Experts of a small language model: 2 picks a token.
Below are experts of layer 4 (counted from 0) of a mixture-of-experts language model. Rows are named router (the router's row for the expert), up (a neuron's input weights, with its number) and show model dimensions 0-127. Each number is 128 + 32 x the weight over its row's rms, rounded and kept within 0 to 255. Numbers have three digits each.
Before each expert's rows: a language model's description of what the expert responds to. This comes from a sample of Wikipedia text that the model never trained on.

# expert 24
Description: Mid-word building vocabulary. Middle pieces of everyday words, especially architecture in listed-building descriptions, such as cas-ements, st-ory, pant-ile, do-or.
router:098175113151110113124149108066114196136112172111118112139099121095191110098079096097118170100176162083159051113164129138142147166180171191122122156162161131126179117139139165083098054176176124118136146068070120157101095163127122113151124153090129128095136107149079061124140134105156132094057121104099147140105109165144155129144164128134177120166125097151071160188140110092145139128169
up1:153123153147181122094054144078144138086037137115180159121105135102111148099136112164073090132122113162080102092187185138098158138142156143136118191079095146099146097066108128156067098126178087177112061133119106102131106108134130157103127157183156143079078174128151096169132106108173131138149188130109142127170112085151111133101160116119105166124105110161086091115154129158119118187085
up2:096093134120152131177120138162114082126076103081140142105124082100050131105082138157118101170149138135069182099170156114079126128138101148103105151142126101086106109158164134116120135128121135108103158152153083161135113095103076146157191094179143161132138034152074172141144204171097067128113143184124129127171089090138111124151092168078131117115179120145138109169115074158191171113106
up3:123130141099110121142080185075140084095078137181145099137061168124118094117048147168149130066101147105088152133177160140142119123131125104135188182149099187083127063137096132140147150157079138178111134116173072141129125144106215115161122107154119163128163106153120113086092147145109117178116172187120154178148106150177160118128111102140121089180152166120159070141136168166128104157120
up4:169117152112102153141171110148185149169117093136143149069180115102139113071084123078137105092108170079106082074086097107103161144067169131100117137126157117087115089133146133125152134123203100131084138134134130133094108135166134135159119112105161086088117043134166082078128164128145089148090090102137088162166120116161193079062146187054149168188113128096126107144142130126151121130121
up5:145156066167133150146175108139144075122161113103132161146125101090160145144114130184134132124092097127153113125118135153080129138135149092124136067107110049168104132124158157110162122116182133137091076105100109091157085146152141161109127125096124150104102136156184188120093112083093112156080110114094087011089089111083160190100142126107190106194179121122165129128177136063138135097124
up6:149131082098207149128109099130077158167181100136107156161131118136107134161166101168125198140134104144135167118176100131139133100163144122107114135150072104139078187138160075134133134129117169057161148150137125103112140127058116113124165075074188109163154106091114109166131136186186148117113114156210165104136109150166106150153116188098095124181154176152151151087117141159170116079166
up7:102141135096184106187124147125127134135112116151167154189150118123112141129095144129167071168133165106147096137083103079132154111182137107120124168158111088096149097115112104149148127106117133132141141074195072172062128139127103168180110106173143128125103165152080171112105109107170091187163080133146172098136111160123133099151084073014110112177109087098132070139159120147081177103108
up8:101155122130109166174149165150158155100141152058165104108092153177142073084097121142087151152178178088132113116059124158173120112141155108079145122111073179111175076109139135137125132168115149167100180131143194113193095161162125105102108157151071107115110131171137170155091159071142113113114123102130145080090117084146109181113187157156196110101114077091125150142141129103157074141126
up9:145090068127176140153097189138112132091104169100171138141109116175098212178154072195073125108155106133130129149079143143172144128162123187205163100177097155130136118092141151190161147137101106109111150131093119087112131132137138126148109101120071192161151085154115077109102145178160162137117095079122161051123144151097169136108168106125122142160127134183092138145113145122129166075146
up10:203126127115101168114105133127130141148083155225133121194092158184109121118169108133160060147120120135107087174128166118053113093153170109116065104069135135120155092096091141168079076115120150161155092118155129113132154116122117059145172141088148163079090127124158129154141142148124155117176102195178140106167167151155086128147077126090091122161076121162157137117148124122155122081136
up11:087169086168099109063191118122145128187086184111134140131110055123159144164120104154141098141077172087133089087109123142137076074107158125125113125073113122128111125142100126171059139088186144134116120128129207134139131084123136129085169111163127131126102091139160167083177110102153135153111122113119085129100221133159120130138141103166112146184098150062130109173140154088129129084066
up12:169138138111121107128145208134159167204082126149110198096096108112163155110142120080182165184111095072154151179097109110148142152140138148129116111110127107096095183161155140064138147099168135106092080139094203150117082099112108109129152122116147118148116125083123168143108080186085097115124090116159088088145139186162114134067109197085137143145123143148120126163090145125075156073097
up13:090104079062082150166178146129103099158122102129104172060083093165149123126099090139049071057145173101147095095117098102138109094146103090064145138142105116134175145105098129082153159115066110157145107114101126172149104096110170176140144121128166122177127161184142169084093105149137128117102154173142120158126130160130082089115130065097126140181142088111123122144089107100077131073161
up14:091147119114127153149158138166153119149094177132105180094107088157149171093086112157187150094122155133153129176137130184039124112072126123145151099150140115101156143147134111137153164129093145124189107088182116150148132105101091072136178112155118135153114146150138182183112092112101142136157107169132148115108154103200088190158132222114133137120151145151104093070171127065140145167202
up15:123157178173111117141076125142117088121104163095185142134154162109112132138054123094157158089062118107100076197143172091105194109117173103155101154181197196155117124147137150166132077118087138146153161142119171130095088102099099080105180121187131139132113077170103148118119146102117102124107130102141113140122179115133061183146115146172147157108067104172130091106100148147150178121130
up16:130080087151126201086181086128112102117108123170124101166119103098105106113209125105143129149123126160099128183114108150158116089128104188156142153137121081141151116122147087115102136091078121122112051154145104102110146095137101042139112090152092139104148085111165145144070117121152078144109061186198158105098140199144129158123136171151137131131142218152113144134174082101147146106131

# expert 3
Description: Music credit word-starts. Opening pieces of instrument, genre and role words in band credits and infoboxes, such as b(ass), voc(als), guitar, dr(ums).
router:118135101178083122100160145080084163169133155188106144150141095140155147089119113098058201126147107136106090096116068158153133169112183183188151183142143132142161191101064149166117119169121074098103127135122115155111092116158111092156164126121104147126123161132099082115105119193127165068136096126119157133133083105160140106080211150114102166130157154170121099105133087173127117136074
up13:100119125124117111062181137106142111131197159101086175092167147135154203135088129109135123114163096128085184170163135119151076187151143097122167113133078141176159105098162085157139124154119107081152111118142184138219065073165125131169127151148093112143126160143152130131143073128141164115128156063151114135120129131080138154050148140128174092154109175127114113111129182156114098066118
up14:170076097082170199078112187159113108128167177150133153091153168113096139085183141157181097143074080072145162165150133127124092131162111100140126091119134103137145104150171155149167108206120108125066100077139083102134124178082070105116089083129132174155117122188124127127142102144082162096125172187108142108117077133101155081075167121111148154123128140138114148144154087117082131117133
up15:133180140121138111137143143135125152101118069140194105116135140147142149126153151170198138190035069182165110087146102101136081157075141199127114116146057212157127155151126129127182116135130126126180124172135079137129109147130096203131157146135135096150139159158107095162119106143122134143091160145100112120168196111141114173095136117088133149056106091153071157117110134127123070133117
up16:122112141144111156197146117087143163101136145087081171180145186133139132120188144108124107103161149141118126141104112156151139098167160145124166097145120090132154168126098120181069117191099070101132091161136150062136123113174142148149139115144034111113175058086133136165131098154126183073160100097124162154095154103060110166110125092094133115209124129174172095094135157113151163154132
up17:175165078137133095080120121104116114118148154128117109099108071040128115125112129114165145094075148081147076161193132082091133077127158121078094171114127120111119151167143127090114078133148109129174142071100082156096124097132157187076107147085121198133102107138123093104144161148202126136093170171149125051104132100066152116121108136172191164154144139138130172147094113162119136103157
up18:085133174100119149158099199156097127086053104092084133116113120131104094090046064114084103110137146142105083137109129078135140132108100121151130130136121123144162154082103132057151180091191120105123172166131149161121164161135121106103127157146138106128140130149097143108158066115076112123144142153192163131077094058186100151082122083157130108099129103132118118068179151136155110205110
up19:098107089170084129140172104173087097124120076170092173113156079123102144170144088141123096141177144174124164188193104108110128163062099129162153111184116138157117169141164100170094107165141128181095119173110194106163120130106132091131119164120138107111105132160153080132130133090158179129171144097091138151109135165075115171146140147221153108119148162090185182123150141129138110149193
up20:106161160186137142128170150099117100153153143124135045120154073147067108103084046139116149097062162093124069126149126103189128181116179113138125177086085168127137122107081111143109108106125175110144071074115135120154087123087115104177139135118102083106128097092119101188057131128060130075126113118112139158134116153130136111099075121109117133160080101122164132051095156140113110123143
up21:103141086167146160142167168148149138101059189140113192113142139158103166091121136169153091144154174148111094139163144109098112113196129131132168136065130083172185123148123150098131112169087106162151105123207067102178109137120156154099122045147145071163155166159121110123075117171161129148117137115101125128153107099185114147134151124161138081175185132152107167091129180176127146160157
up22:153102150167149160109127167117142138163120189036102123088132089096127127110146065095155134125133157154109109173105171124128081098181145127145061113138095082116128164123163152196181160140112092105116122192113102109138121102095169107148173178164150121188147117143137145170149081174110088157126146111117096123076130115158120086067111146117116154205139076125102059164142130112144088097176
up23:185176117106126089094102182121114153131057144201226128121167138087079097121113124115163162164145146098123102111144141165112177082125117097158086174113144147153145129169123110105071140144182120181116090147161126129115071164188084109108109083130156093135176153144088167126119160112135132099096078105098119155165165129107139121124116104096152125108137151065141139120105121122080024106135
up24:120121148139113132101141125155201076124151096139119119129154088142150123152149152086099195126157108179170137095055184066143149063119114112062080128159210128078064106157104164109138145113109103138126158175113160123145126125126159136108092154055083121125174109103116114122149130128101142135119144154071111136173141186182152095125109114197124184074113136092121117150146128172103188103153
up25:152132087088149092104127079104121143121128144136101166105146113159118093194175130075125166181116175180147126154186174082107155085143130121101152156132130144099110154159082158092115149103102135089145133168179092121074089059107168149132104133116028136083104097089098147075158109126140126139163093144080132118177160144182087150098144116199137154147155117100107109083137083133183171102123
up26:158098136178113176156114150113160158127183193138131137084122155210142133112078128093134168135130162116177180144111164077115118098145138134106081115132081140064133111104104068152130081177111178162082107104136169154143110123146101163162124078120106095124121080113106107116131144119119154129070119109105093070118115145159187101100150142167222142157070106127148140185187131108175134149163
up27:117081176158100146151119119129137098122166094104123207141142068133173140105100122160161171151097173092096113139142151093136112090164151102035084118179123108095135151134137150094092162134100089109121160168136152148129064169153171084157075091140130173138155102107155117120111151083141145201064095134144102149123101121168075138133127118164168126177073125124113137209145142143172166074145
up28:151195149090129097111133052149157162172118125112178195098095174137068105143150125123105105078209162166177119114182166104162088150143146112089141120102107125106149138161123117182144128134128121088140108183161062164108173121169137120116108090144116165150155126174151117096101120068165125141149118166129158109136136161088049112093148141082144117160117132092089134074111112157078123192156

# expert 27
Description: Infobox field colons. Colons ending infobox field names and pipes separating table cells, such as Location:, Released:, Site:, Occupation:.
router:107159113150096103173119105147119132144073093109167172112123158162146147173095154100153130117079172126094161109188126136108149110099078086148173114097105105129138132134117122109123128168093120155143063144166113072128152082092112151093169135160075151098135090127098189128169172139194088137151125122152147056121185056109081113116135175094138137065145125070086156120089082159094080070133
up2:143114095116121132129132123094079149148162142067136157152099131159141075164132079132113083174082097121133119090109097142147164142101121127185123152096117176167129058150128139124112132122170171138100138165069155150105129160125055126125115157134195164188131086194101116119106153137140143142127060086096127115112057105104149109169099193116126208129142101217142124136101122093103108182082
up3:077158160093118085189194132100149143121151145092184146100112081120153159140097096183175147141125059132131153126155141093111103156130134168063103146117124145069058154121151073062124116116154168073123132092139125154133140126145136140141135149137129188123112131146064117167165165128123108139090128107131136155126097066146121122039147088129195130157125130146106072152123095093157110053076
up4:113138142125089139141142137159119126166126097184129139114182129147065151177121183176150145091131108200142157147095110169118100135162148144134119131144087146098138138160111079129124171114175112116153137138143068143078123092116152143070110122178163150185159138142182156032167126089116117128118161149164116129173056089140091130159143106153127040159085127114144164088100065086147116081173
up5:095098174139034138145147191099183062148155086139102125095129145131100085154121122113093172120102134111153173122114199119128100122147141062046139103202071111087152115108168081110110137158126130077114142072169111080075108137137160138171110122175119160119129166093132162116110075124131124185096120126124121139166162102105168128120140125116089100147081171095096064119109118092125101128120
up6:123126167157171094130129087070177117128181195084093099136152093090106131175123068116140122107121149093082165081146116147168131124085139143096098067086142208103133163164081121180145135177183099162129135153098168133129135147135141177155141129142092191154101170125100135122120137124147140068164155074066116122173089078157130106161159100182085175113138090179114106148133142116137157142143
up7:101104212108084123141130113154160136100138120114107151123189150106077066136199115103110064149118167210120131140117156129111192172132135087147112143134081107164137097150144049136164147113171128102210170138115185118120121191168141087113097129197101134101159084134118107124093112152103116110148152148172112089115220133150108109140127126106135145139138091140141147085184120127097139150106
up8:091132116104106070111160142103140171125179120160101104120145098102127115161168148176118115140173159118134058191128142122108130158146098141160107164137176177127119203134165081165176174116093081161210188161163150107098174086152157134138126103070187140108118109059097162112062096132134178144131091112085121120119170144111086073139153149135113154154127140170117174133126141140176139131166
up9:125156145090101199136109134135172120093097144161104175152092154170102129114161161152103118099066180133134140144128077168162117085098154162127151162146177135126103142089127131132145103126092135129130159146160138181174133115170159122116093184193104164124200136132114130104141104122112142098123114202124111140164206167076106169114149192154130096102153074185151176082107175092163154117195
up10:174090107159111103129099096132138134139125113133139090213180067109080133054066186110164115150133135141190085132135128074195112117157158127115085133117139162150161138181085128172175158130127089078093140077127118095133140104111131129080162113118174167149095132073139131076135142150098102179099120148161151133157125132129159179148093114178129088094111134050110150074181124140171149131125
up11:146138149130106116097124155165125102136111078126121174108166103142146138132040164135150217134179057058099157138109203119139123157160145142091130105132143093109151123126139153151124155104133173157086099099151108115131088151083195168128148186103124114181082083118136138054136122145106132142149115139173120163096084122055171118140139131098096085097132102130099155152173090176113095071170
up12:141113144131159075114205138173147174145095118153092164147184117133135096153164195125176106101096102156146135124114117116140103139158110198137185136097177092107102086162074104178128096164148134118090154079130067124087109089094057091181166197162167092072060161153127139093149183170136141129117165143115149136135167170173110110168120150078146126131145133120116143132130156101145157136122
up13:106078127101105104141153175182150129134094150150091072084143161123108119141223151155066132158139087169101165148124084067076147100047097116131162125098183138117192115144144087109125137134118123172160092138144081192170174117138117093098119110109153135132180194119136137102145102155120161142161124154154087167156116081154084101090132097116168117179087172128126142148143163133157130077097
up14:120105131123163130090066126106118079091152127139142110181116139123139152110055093135142201089111063120157135101102089108102190077057173113112138182154155139124081190152077195114104088144102128104139099124129191146147085117175110086145133135162117154168111121150097085150106130088092152145116126115133086141115100110140182181077123132092126096119165130130189123117220151149145144158114
up15:152089110132113172174140128184075194147141129128091112120130167121144084153179139192110121089153147122116156107171168151075166161117128145118100069207153076115104076104208126104128125146116189144093128097085176121161175122178120107112144125162113114112096133143154157142107206119126137175113138140135132095155141145034145111168148120127140132138165105182134117132160086119153137046145
up16:131155051129119151162106099151107167128134149087090128104164122171110079135146118163165151070143127079122178141122115129097128122185174119141112127079084112060052157093090104131174175084143123108162107165081128189136187141132191159098134141099118096174145166219145133117130073123099167144156082173134115098126123112125153117077132182077143118116148104125132148109060139142135130088108
up17:127128162082122172125176105139179066128144097142125127085148110152107111112153096170112133120150161122120139067114103140124105154086134123149131136089065083100103156119176062110131178109114122119064126156104172124087132094119214091180143112137106167144115084057149123143052082141150136157110122110150084101084129067199155180101106089183134154102102146083185154151150116137100138151109

# expert 22
Description: Past-tense verb endings. Past-tense and participle verb endings or whole verbs right after a subject in narrative prose, such as spark-ed, took, released, provid-es.
router:174111152111144135154135145141087081108123080173186098125168122073114098127143162087126109147167113114161130150137196129152149088077091171174135145138143117126083161060185163160145136199124134096126120133153148092117170164086179107091179098168133093186081111091125200127133082079095139104102129078121127224114139139120129138067120108135132140090173128142170122146154122106094156157154
up10:146127092150100160093121105204131139137079137116136123153163151138143180166182113127091143097086086153111117091113137119128101119142101184106128128101105100077114114113091102137140076099145163138154079081215063139155129100047094140123154118111078101193083137194109127183083152160098083133152173140184194114128148152143162113101112102143153102110078129143115181084146165130120161117095
up11:086090134138120150125169094115137100127111131101160206147181125151148124140148086178139158169132141070088159093159091087048202107160084079180129102136127114108108123167099069168133151132158098116075158142160162141125131119164144155169126104129176177125136167147148132224111141134131144188165098147134125188147126080112150092149134186078100121096112109062125180136114108135100132117129
up12:163090143122112097149094188112128148120184112177168145095157142158060130118121146138144085129144087049123133118086124095138112128118113124197090105104070086145175218132154129093175127096141200108095147104125141050108116125105167121155119167114147117099164102134150105111138088082118096074168094146063137163129148056110129131137111182117125151063139170176168107146134122113096127150118
up13:134076149074115193081160131108096105158122107119120134097088141145098111129138149107156131136119129174069170078079068160150055160113137108175105061125149129166152137137152132134135163156127106100101127066131117168074141125108043167180164093111149173138098114096093159095084107129150165157169083090156163100088170114159097137086117158106101154120175117146144117155097104112101088057161
up14:126117045143109069118110092130131114135062120108108158136124139158165133179139121099099114090096166176075099076133086051165130168102149134112113140113196120054177152120101119152169154135153124112098182152103166188122149114147170085163130148096151138073149195121127113152175183100149139140096129092120181133093072113128162161137159168133172106134129130071066143170116112095127128119114
up15:168157165061139102126186182147112118160052119171069129137085177147101084167149089134181124129116108159154135136160049128092135143133137150148151129128070153100116149140070134170079179107173141146158125146147126119183115127115105142090088084127130129101174125138130086100176155124111096128094135160166130140121121136164184097142136202072110155104142136175172166097130090173073169098168
up16:136103179152163153141108191141100082120139098118110108105060177146146149144126139140137146172110150120103138093131111120151165100156137081135106066125153105119182123106117146117160139106138156125119165146164100111059094170087071187167138144135124154155152164115078132168117133098100075104090131182155123092091133128188143121199098126044174173107137175076121068106115174115062138149078
up17:091116123120146098124153133110106155082192077123171111108163090093124148090094110102100163134106101128121170176125108094176146136077134123130115128129094178123105156122124049126083083172136111066123154119110108174126141075129106144180173128112158172116145180080101176167162146112157171133221070128142107172143170140160157143154124077083042132121167122150099123122106128126096150062116
up18:163161142128149138148115113116108128159161148142098146134055106172114183120117118179211139122145130106169152135164133158101072146122154136128173114190071078089128125095143137143115124138101146190138071144119089123068092157088162091089146103132073174126172161141151161116150086153152075092108071121178136154149134106151121100165134132162091157110151149130120083185035151135075147090172
up19:086172116216134090161065138139156092137129118125124146135061134106138170188064118123117171116091114086137062136076114154105135148148086066198115125192106127127115126125156137140180129101095094169085130168073109150104128166139160125113147166114128154186136134134097100082116148118144087166114123188122087154126163053078105110135146124168105128147122094137117148074144154132058094146146
up20:105137125105109109090105138134124062142137119136146137107170126105131121124098163135089143127104102078125117137122119123120136136121108155101163126182135097137124144149120105101125138089096115082070114132164169112115134123080134111113106150150125096179177045082114165137122071132198133119138107106120108109143222131133149110089168184155192188106083187138144015109173148181076207111131
up21:137104123203087133121134089106111170147068188142145128107111163155209170132085123135080143134157071091139134114096165144097078178176105138124134125147140094154125115144190106146186146168094156121146115119129139112102165156092080149151098106093166122127152186118128111084128113113100090090054089160081171084118135195149164125126178093108164120166133185162104103111155107101089177167128
up22:123166092141126095147055122083164112124107126146145145126127075128178141140098165105101207139119122100163156161145186080134111100154174107097128145110163093122110074139131134128177107151152097097125140094146094149060133144097156231191153197113109161150114145144114124118107074086141173159105151149155145139105154105089102157139132188146092052137101095186123123150154107117085134078174
up23:152150125128118135148120186129073178169139137139148131145103056080135125099190130109112097115099153151081111098146155082128100114131208104170139126066127188130194162160106050131084137166133092142197127178192133060105149112125130157073167148146145104104110108085102123064132163133156174076119123108134146126109103092090154097142121159132092124123178135143117138162059101112101123124153
up24:136147120137145149179168137123140189084108123131135161158114184129116128067149109167119160077127186180114154156147110143084164093161119127079172160127139116186135110158098104134109106160136141131126139145126157187135139171098082090132137141154147175103075179144167151172146154167121166173177156129152118091146111099150167107075125114082108123172165102058090087186082143179177092188077
up25:167184110176174098149082087114128109114127198107134156152082064094110123100116125101150119196140118164074145171089097103156130110157139109140107094111134145132101098170089149142127104130127164124130153170165078137136089122182122092149083099160119174074132200128134118105039107135134131156175096132166114137130169070122092081131140183103155169143095166100076126101113136178159078113179

# expert 14
Description: Passive past participles. Past participles right after was, were, been or is in passive clauses, such as named, used, established, known, released.
router:183135098106142100145099132137139142115102116138077127076079122093083103157178174081174082169117164121167098141116186102202134134103102118157120139063155163095151201039137109144175149169147156125138128164139160109148141122108143088126133150181121080095128168144167143125144119105105145093074137082098124209127144138094148138103129119172132124093083106145158110186172130080074167152112
up10:153164137124093160111114138119127172179151123071091108102108159131132128194123152124130154153106146076153173110159148124126205143102150152117114154149141141132056111114177166149124108155151133142151102125091097126122174208186084131080159139134108102141139050170141184131108153130085147107140158183139180178130195162082120145160129201083128102083120101105086086133169146093130079124083
up11:116139034145070121166163152094088164168099110190148098153092149119086132142157126179132164114114096139102106120093115058098138104126123134204134132112059199122117130165134161093141126062135173149092118145134136068172120083127150125131139124081144140173134111137138104134132139129137150164110081138125130095160207109140104077163123188063080115179120142134128126086087141155149185162128
up12:129139148159131113088180142124131049139183073079175113141217209097174145152108118138087075120121134128140123113149095144130181132126095096137135112132175130164127144133137127190123124127088146131136095181152138091166097098106157112116115071082140126150098101088118120080097124163136084127117073168145130165146137070055143179161143165132132177132139164118193139160129156124123161200086
up13:136094128067113129168142086121157098109168105126184103149082087138105064122131165099166140108113078141173095168117139099150111090140121136150077156082084182132088112156092083101142186101162116131167110116125130113148158084115152186125083123131158159167110097144162105091083203183101108102161149176180122149148198150136147086136141169133119066135123081162136149091106198085098123127148
up14:112154176156136166100151113156103125141120150120160111122108143128107165121155126128061098156051161133125087113081158160163135118111121082102082136198200133092151160158138154142083121123167111149108134136126134180134174165126043129088139102085094195143126127149116087114070118144116182139116211105138094157153056147162100093077130092126170120120156130131173157075063134131084142120101
up15:095151101121149122162160145129172120107160183117163153207144122142132088111092141177169146138127164210119168127134208164106123079169116186123169144136124158162133124182077120074113058077110125129193127154089122102148100158072110131167136172146052165142150120074125131150116134163148093134120131124112093068152120088131119144078173141124064169111125145130132112144076084125104146118154
up16:122174115161136142137131144124110095171108181150068138113118057084099102079145155161139116082176115162099136097112134158152118081123106108121207085142088158097130085158177152140114089151131112082108104159083082123128142191077048112157108122173139134137192097156117118098170168179111152179165140162161122132148075157106111151166065123120124124116120166155166176114176165081132099133159
up17:157136146120149169109141099175128133209126075165104160158110177109076167181189159127088157102102127081133149080135123149125125120119108126127118130140140102115176107138131140146090136071199162139168154131152097080105116105087117098081159085158146140126201118161064176099087080057101172185125143180123160153114072141108090128141187125128144097155127079129078099153132170103134150137099
up18:114081087046095105179105134158116092135111173136116103132127126127120128103134150152143146082131124155107156155159121142117092189151147183122157107163107103103139071163182117161185180106099128109118114168134113124161131137092118145161139105096165135115141173083080121158161133127118108124091048106229127122108082153165116132197152142136086103192110160074078182092120116115090140088187
up19:103139148156139078108133128183114126105159089084048142107126139100145098106177146113057103193155080180117100071063113103156161212155139121161149174180179161163162094116104182153087185128158087067142108151133150142150055140150104097140129153135164106108098189129163146116138116126138142109174134164113136124110104168165099163120148123094085147125149089160121157149140165128105120142088
up20:181167115094108088076079129201084094180146175134167154125129088113122138109213103165106075117113100183143166133101134142150158170123124100127136100109136047083130144092123189175164143136094106179120154101152079160096133096149089144177183150111115091148105110185119083084074112117159171118140111126103081152114168156142112067121133160137152125140150162145134129133121111145059112158135
up21:129157147105117144154130065114100097146110158150104086107092139103138136094117180096124151154182175146102079163114110098132087113132153170134149180159114158168101072175134154163120030104090109142077104149114117082097119185117090121110100136076133094139097089194126132172134147133082097124172147209148208115121146177109130152130092169085179169143108123130098124166142130162129178120166
up22:179147147140134127163118105129177068121159191130121148121099098109119088086115145135133096167170160181074134122110130137151136123127246156075142113114073139137111110157092142151112141118088191121095135135107188114134114127212110115161065109076106106083131114105107093142116124127148094143123132153160154108096107183108173179165167079157167136117172139095163119110123052095089107151087
up23:150094115084155131110118143097121156125139191164153091101171092204147157078151192129118121144114169180101173120040108140114127114112141124116149122148133100123138083150097118063124119130143146123173130146067150154178126138102100120135144132131195123144133147086116111185071094098153072115179135106103113149138122116178134187151151094124072107140168102050097137135161132063157068067144
up24:129089082155134100062050132179140143124150092114096147132139060110096109147110169126100119129131155129103165187065142127142096124165118055126092119147158101135146140071203072090155160095162145117081161083098092174176183132163080140179145151168169138147063134102154116152119085142157113156134168136143148135135141081187173167139129152128152133147129186092106122103115169107116117096141
up25:122091121140145157090106077130116119124131073149162078145135171178113149141130146183113159082106153112141133101144175117095182110116066096111126024096077073097153180075093154110152145060054133172105139165135133121153162102092107120116168086169166106085149079173154110148141154181169175122123144071161169107168166106108122109092127143116141128153099118117134121144104119148107148173081

# expert 32
Description: Credit lists and tables. Word pieces in personnel and credit lists, like instruments and roles (guitar, double bass, producer, medical examiner), plus empty pipe cells in tables.
router:133120152195099098091159161104091179207095097163111159112146118145131171101110115118099155168081088103148133085142095122135112120141180137179124137177188108083149141132072069185147089173076101158115140122182097162090106112117158089158148082134145147093143149107129135133129149115179193099133111107146145180136112092113176123115197161152118125109171158161158119133131097131172071120054
up4:057117142149181152149114062103064077113102136095149118120143091143126133120088142147127085079204145126138082129136110114082146120133098064095083186129105116079144067094174135113123138089149116097106079097165077118121127111132123080108148151157137117078154091120171071128084139095128131147130031140166109174112085158141095122137100130169121116164186117097073109170139110162137118171153
up5:088172081149097095138128146139102097121074136099140111128165132120134135154124117071109098179174138128079139107125161130133125131143108208196115120130105138165145163088063111041054112096125122166146118115090137109140120147120075113180124111124151172094150152116144062167126146133120150141144146165097125154168200123183163074156132107142171120139075157071152091089093079102094055137131
up6:139149138090120204104108108158138137154128130067096162159121143169151146104146051182110104148117083161155104167144126180108151143182160121120171097124141175139183141146069146126090152117080167114127063080122083133124138063135125136145098131129186180128105111161126157167108168054152111074151190158132155128166136127110176100115097194161121100099106162135141143100090142168067142153151
up7:055063111130106133114093124152157134075160145176099125094109075120107164110089110143092133146148118099074105148096185150187172137111082091110106188124166111156160151119183177154109133154151107076159137107060109157140119083132087133085130097081138186102111178079104122127073156115141127100205156138076139129129124147101137152165168106136096118104132103054082178134164135130093119113110
up8:134175105079107084156164137145129100071182207106105113104170185131186126120142145186103125189151125143135070146175088099149104114078160154150104129094130137087093164122116142116131087145139160104086144109141099146155096136126088051127139170151108177099133150123184063113102107108154146084142088120138165082096101136115077136144149062130159092105096142070090128103102144054162136122118
up9:167138137093195103113122140169085126111141141119152140061134086156065088157175161132138130115181150105136153145091116095079143116136156124181171130117151174135095162122115095061143130159079139108130051125150070137142064120165189110109152145125134185068122151124164133093129106169157135104096094117145117188159137121076135165107149107112082066144141121120171060093079112140169084167120
up10:072113095146085125060178137169118116091097118150141136136156087173101082105181164158100066095083099146117169085096092117158149156106149147094138172171090195135127126121123127125146119136146032116162181110127119133145088127105124134066203156102116100175136124133106107121116167184090167178104146162166117085140122112124144179133154098127123152145164075176145100114191099155145118086157
up11:159092129154168112128125101092165072132116074180163132145067127098116127137127114113167123080144087118149113105154091176084109099118153139142207172115092149149179068193149132154154140123135184174110161179139098133092122131144178178106147185130148123132140090184162090141106141114157161047155088117118132174070165128111161182174039131158141133144177145124133093116135123122147145109135
up12:103161137104067181100176076149165156161141116114125191168133148167178140125170163163096134143172084120113134100176128116134115093083154052101081140151131147128101095114125133173104042153125152141155143105115136126154141157065077150073124151121167089171054138142084114122164068125101147103131167133160141114102154112125178140159153096080145127101123061129082070150136147134100113103180
up13:118112165113163133158144094144088170107152112076118120097111094175105116124127122089108134109172170115121110061179139152101154131117127138125149104103109116068120049103138147087096207111129109134156130078149138108105118110130163166160091148145161165062053128107147115085109199142136039107161152136158140131111123078116128169144173159104162129159192089185120078057156132162148112141151
up14:101078129154102212100119156086079147070128163126087134108106167070144099107100103137103080151124166132090160122132111152146084041081109121090073144159136094174095136177103089096081093148109132114093163157135099126125080116121151087118145136167139192117148141088165139100123111143103175190144110106143117069118124144160069101152123126083141127146198186126157118134097119147144192160098
up15:178202136074114125090086117105128104121157091071119089131056116120066090158108123092190116178097162196099131135103153147068136160131105136147094103139099171094148110101149090170128134067090144143134097136108126134131163090080085128127084162175164158098141154127121099129145178107195147123157136116149149138182098099082117127074102110083163129112024122097123128138115110130090132131149
up16:184122114148119127083076136186059097096128130194086112131087141123053191075105095077116125089134129144169151097112147163078117185092109110148150087144090093144143094063100113088078167134090095060148083105136147107156103167098118132150124125097134050154110065116140085099103101123155141099125152117128101081127103117183148131135100105169143187142135099149154099099147143141142122109163
up17:154154156083119087130108138112149109154169146149163130074118079074149122158132138102176124141166137120142109173088132134100139125144095182137154154114136163092147104050163132133111143186181155156090194158104143093187214102146102118096114166114136098162195140124104100117145157099143098108071072182111168092115172157127054102091071092143137168111139131123158160094116116092087112143172
up18:141214107151108154178136094175155091167145126062133102061123110101108118119169196153104077069091183129144160146157128126132161098114123142092141126095093134127085106189090126073129150100140164147109110129162121125172182140105150115081120181176096074122118141169091167096168091168141135159121114124150122085089148133146084076145098068166132160124089157125115131126126172175135171071143
up19:064118124153124112114147131119156148122139110108058115089052140122165128150167175131160151154128102165100086138066151075155053117112181149162181187107138072147129113146053178146110161134110075123092125138064139096149115139132109077112186144112132181099073193109201162149132152114163138146129105118145126083117084148134107123169134132138129114108126137120189125119101074118189102114144